Experts of a small language model: a shared expert of 128 neurons.
Below are experts of layer 3 (counted from 0) of a mixture-of-experts language model. Rows are named gate (a neuron's input weights, with its number), up (a neuron's input weights, with its number) and show model dimensions 160-319. Each number is 500 + 50 x the weight over its row's rms, rounded and kept within 0 to 999. Numbers have three digits each.
Before each expert's rows: a language model's description of what the expert responds to. This comes from a sample of Wikipedia text that the model never trained on.

# expert 20
Places and local geography
gate0:509507566435430585491390481436608473462487489446455493476533435580536516545492554494471510484608525573539372547452519580551440514466532450418509548566527406421472476507469453519549430504396429506452463623475489494527413550475567565469538466547497387552549472523424580555535507514597539405541561512485480503474537448517504512470503553494541458599547600495490567528505559504523524536446626434488527543471472492494441412527482586566464452456506509455484505458537575496504529562569506
up0:422578545551557449442466483525465476442481541552534479470464534458428414588594513542500508512566483524500456489475486494490518431520386411422547546492532457507523491551517444531585489431584441480540490472544514466367568513460443422459498437459487475473440487599553447507469442458462504485549540411510502604574457521519415524513526536496576542455611365429503472563532482545426497545553507461432562480455479401458453507471486557496369524454561493554533411588619630439486485495501550

# expert 16
Verbs and verb endings
gate3:495474432501529518468442504419472408555513665525492500548500431420510578426467548425524518470406446565533432507510412559459468525452423401539413448397480486557495550413461543493563496595532500463472512421479459391589511488487464518476572479501470592557521577586469462533459480507521567463433448461417532462464570548495560595519461461534469496423447526566481506454528424375549543440574478455524505504519529476500442479448517459508499463514445484498483409512526454547418491581504458
up3:486524464480544522457452479584479491539498449592553564470546460506505529359531484503482531454511487485463494406543535500506486501499495430535567438461523446474451461589500421488484484405400489496514482442500541471404526478538549478447423502584501480405602592496457478474467518549480448418513381426552523443469335478563438519493500577363435512492499409500515445504600546498513443467504436559544500557487467425481479453478520446483479464554578486435531557410535506454474534510558499

# expert 46
Conjunctions and auxiliaries
gate0:519533464430498554384468558472454455494440535492452481523520453586563534429466553587477437442551438541516490559504457585538486447519526479543468565594488559460440492554527472414486654422529560355494559454485369474441544491511500561549432474566567562524455532514465469487538438518496559562531424385416530494416509609531534545411469535568455581522547495517449459533585469395440546550529549522476473534538480504531601428548423433443537434502432582452546530486449547430514562503549510
up0:424473540459554520488488497627432597430472463424501519473459532550443523477498545557435558570478458472500558459435461489409453509467543600486552449531517510456455529513463468531545462647554572578535525578537513523520461539437497462520531506521451542454522502544554443539531508566473510523536532501657574544467477386594545453575512483452489516489574460522469548513382522541552442540503459537517497513498457500444472567485475541512478567486554517540507571595513525454499467524480417

# expert 35
Sentence-final punctuation and years
gate0:447440508480513536522503503501537462437443525527545497546388448509576499506352470521527473501448509468438538413484467508530487500525426492408438495512525447485548519522484444538410605440462497505516489534527511482477522491456384503537620478492526529515540502477498535497544506503475507372475433439399497606502515496475381526516488514513492455430548469417441528537530542565470513470444584448493590514445541482577462475588419439475493516493567465496488468523517480428605550510525573
up0:480488416530537484398483422520374502475457469510470452484518500439478532562542436545492512523408345459520582462533510497474564467476505439551479633584478474507564487479453519542519422574546515449514545518436528502494467597482443486480608527509456481526471504412468450444507430475558497485566378428506455484660492536493517480559420435469541558520496516516464496609469477469471488579494476395483560526494549569558477445511503413491517476351523538557532434517490405436491508439512477

# expert 9
Name-initial capital pieces
gate3:549531562473529412444363555483417496520563514518554486464444514558590560511513467499525580463505571524540473564501415480456501534463518466475408474507524570494503515424613586511495565555434444437467513485467458532549433416509578433453522473585498508470472476473423472557550485493547482436483493493523500460541619491540501539480484534493476493551451430501540469564466499529553584520568486443453444357624532452468552472455487535505470495511432550509568534607482554503500521522458508
up3:563435520642609521478486492552576492469446483589588483439566610513620511519485438531438429466543558504519486560462465482489459572488425493487544466537538587505517505416544551532575496505561531570541478450524578595559480475539557560551534487513521429450528481498453473497497514468532495627488512521508483589519492482557464464482580456456536496542457565578475474517495465470523586470455472440452494303498443454474572506556540564479510507555460591582600474522576494520508570457521458

# expert 17
Table cells and list separators
gate0:542433462489495485398479444514593535504515434549463543565542484505515537467474524495479481473553465517468416492613476504458546489468408500545573505512543517468543540537576583526509468492434408507530445518452580458595520480493510564459556474514541538469547508626534497579487481487479590508548492555595569512616531480528540464515414457478509531525422450504565538407512484565514480383531485543482507534416530550432425546553459506390471511477367499482469479464533496468425575516482500
up0:475470450444482468577543518539551533448578545402512540421615538495527500481556391482538472514487479467509525491439470510532470404480414456431605479534520511544568601481448482508540520475408471391554493542558517594483474417494533525469503542546454462543504416425477491507488497520453553542471477515481564574476442485440472491547533499427509469471521525497578490503471496445502571497501542425487490520388499524448415468449535453479493501444564505510501465466459499422542485572499596

# expert 18
Music and film vocabulary
gate3:529487501489538430499428514508541533569468450535439567589459450463466551524449585548550636504476488401370446523596549437462447488363559498512459458491558503531496561525401577569509450558525512462490426544579623481549438517500509493593528561485467495423537515506524450460424557505517488413468498402536447458594491515529493496486470477510444426540447422545505617537522521527538510505570555474481482453482469414476598526473463400542478454547475535480585493470520536512440496439526568
up3:541453525446438505517530420540461497461523555469486502478511523385555434466557486487396456496547444576482502464486508467481580554420502551502515507544662518473527516474466471437560562476459551478515423543555632485534521496475486501564480514431573473529493447481472481492477461554510482519480506499421578474532564449466632576411531433561555562435448494598486448496552517520520485452537440490511498474544493405556515476530430529554510565460481513528616497468504501335541547526443480

# expert 8
Personal names and titles
gate0:541437480459383479481500475567551459527435459443453430456564538569388418439491538487461469535550476459522485487432424490544544520503526638500419435470451479551471488565483573499597542531522474550566472421453627555467506552429531610399537552521494521564531585483362476445617436420506481468445546520542458629394424533506391556565498472454532404544515466455429522571537500467616576518462476429462548468417550543446460497496464497529460495514461409478463536417403479543493470443444549
up0:506487547484464536525482472562538483430568497463588453469511537562449473521482503549458477426435521485521580547510471454420443402475569402519608561556507452536561499474424465411450483458494501544552540549527499491543562475539515444509468536499464492486509498546487536503447438451525546455508489531533443545552521579565454356513538494543440573465448532618522478493496499542565393552516500434535524388513528437488512455542516508546517517534474532439476501468436588502482479548605515

# expert 42
Institution and role nouns
gate0:535577459441443532478483464539440511476429452546500462498461522528514520474456490549462462516478535439577500534622517532536521450554491452530462541386460517487549543535475522579527432476522470485451490457519480487479442498470479484552549492467514500474586489531562470559450557389464493587506548602501596578441473434574535439466530501496522484551537569447657497464465503576493646457467589455509466436600458474476411521457508546511538514440525468414447455487453595443494496549471508
up0:440483496569491517468593553437479467570568407529443489496420551473510561451562485405575437515459473450454471493509466482505472429524451486589511505576543480460481472555521444489525537443533441546487543598481543514477527535477490437487472514568467485538410500447463495497452461498386459538531485460457483574461525422431517491517534577517449543533490512413456453496477430425546477568578506518528589471457566430564592603490566463439551509457521488481553509497535543463428556536504475

# expert 38
Ordinals and determiners
gate0:600547489526579482449412510502513529500531407556539525475484452409486392500479520449446525502413493450568547534541380424520506449501456494543524538445534523512495539586481401474537552410629489552551454510564472514537507548513572503475369511559469566479536460527471581444628423510472459595502521508504465587506572449473520532484515506454445514449487546399482482533491467579496528442606477592522530578487494448504465499466590546599444583438472421488483499511496577549485580500509604
up0:497514520515473508502491448607570414439486515511508455612390450579515407456501480545491536499439473559524584581366597493536433449501497535466521377527572444494485525477553492447444510419470481495524526537516510493491376453481418465485521480457565467482493528551548469540426489517518517593498480544563527437529468466463508525533478391488567520554461567480492430564510536400537502502512486523570496528474505501534540442552493509402526485504439434578554486488462526487531439535483479

# expert 24
Sentence and entry endings
gate0:563506521524456543583552551394511477470455497507536412414399490543515508491467513541462493475478424505514513516582562556486496510490490444555508441389580467426442510581568503481498436516560547431474569504514510555475507451420577488485473517449484533538540455518470470467466428501490566539473503485482559451543439546539413391487514413488483472500447510456477524419516498451426529498596520573528479479474486543519503517531489589479540442538397532518552450500439567563445492547488452
up0:516674489563574560416462480506491589478531452544504463541463553493431477468506506538448522418529552493523551505552541477545519474481503474417537522525522529473427474452474414439544441500429526465583453421481570458465393464520589452459552577437525558551453488532473550445545509489520500461536530536469461511547537513626574488545524532420539447550491565429480519473539382416558462466569548455552464533456502485528494498517477495582450491458449561586524499413562508504370561487552455

# expert 0
Auxiliaries and clause connectors
gate0:445508514502593501434408480638502507507462554483592475521498465544537524427462487526452564498448553466559533447449471512535444430496426470510459503508575481453559537558437575584509373448435545501523490468478682522472506420440475501526508503501514567524459582534515532511581487410457433515447600440532466514595463506515511428381511501461474534476531545511462481523521495432443553504492492475508476557508512524521580439479492498413460498511561462590473505447540535493527488451516453
up0:469476479500556410485503534491484381511506599494489446420383438474431540466384534568496401564567505458519578537569527387503541517465509500489520465509472528458547413422540526468459476516537502522511598456523453448600487560466460579522525283588458454564503574392469496346513528465454441553575494535451513486631517532526476525528449497447540482428527459468490449426423531491506533573564544491487455492497500501540455472556453588514477540484515461535502431528538510580491406467420472

# expert 26
Table cell separators
gate3:526486356495577527496517515418524403460498511471506485460563456562467530516481418505537491550537495560499640536459456546466422501506447514357494490423527546467399497524509421518476521473426500608430529552509494560485530382436586509495470514562539486368431447533458489511583552593462531495472469486489451467458557574504414545559517453510465473422501563543516512520518428509602477503514415460510495534506483474620529477432427454488434538526539423525509486465493486517535526504525531
up3:538442586498473560449454490438495462512464528523485499551531554516469571386537487517445507435510549452545444453566553450469531459522480481530510521433506520516540521430504496528500549532482466490598404475509486472505421496448434444475469379503415519504484586456455619486457433492486384550604426554414583470419417523481493426378514616468506464437632413487560444501486478525573505529426510611542484514517428524526497597563514554560426463498500484468516523455433561522537508535520488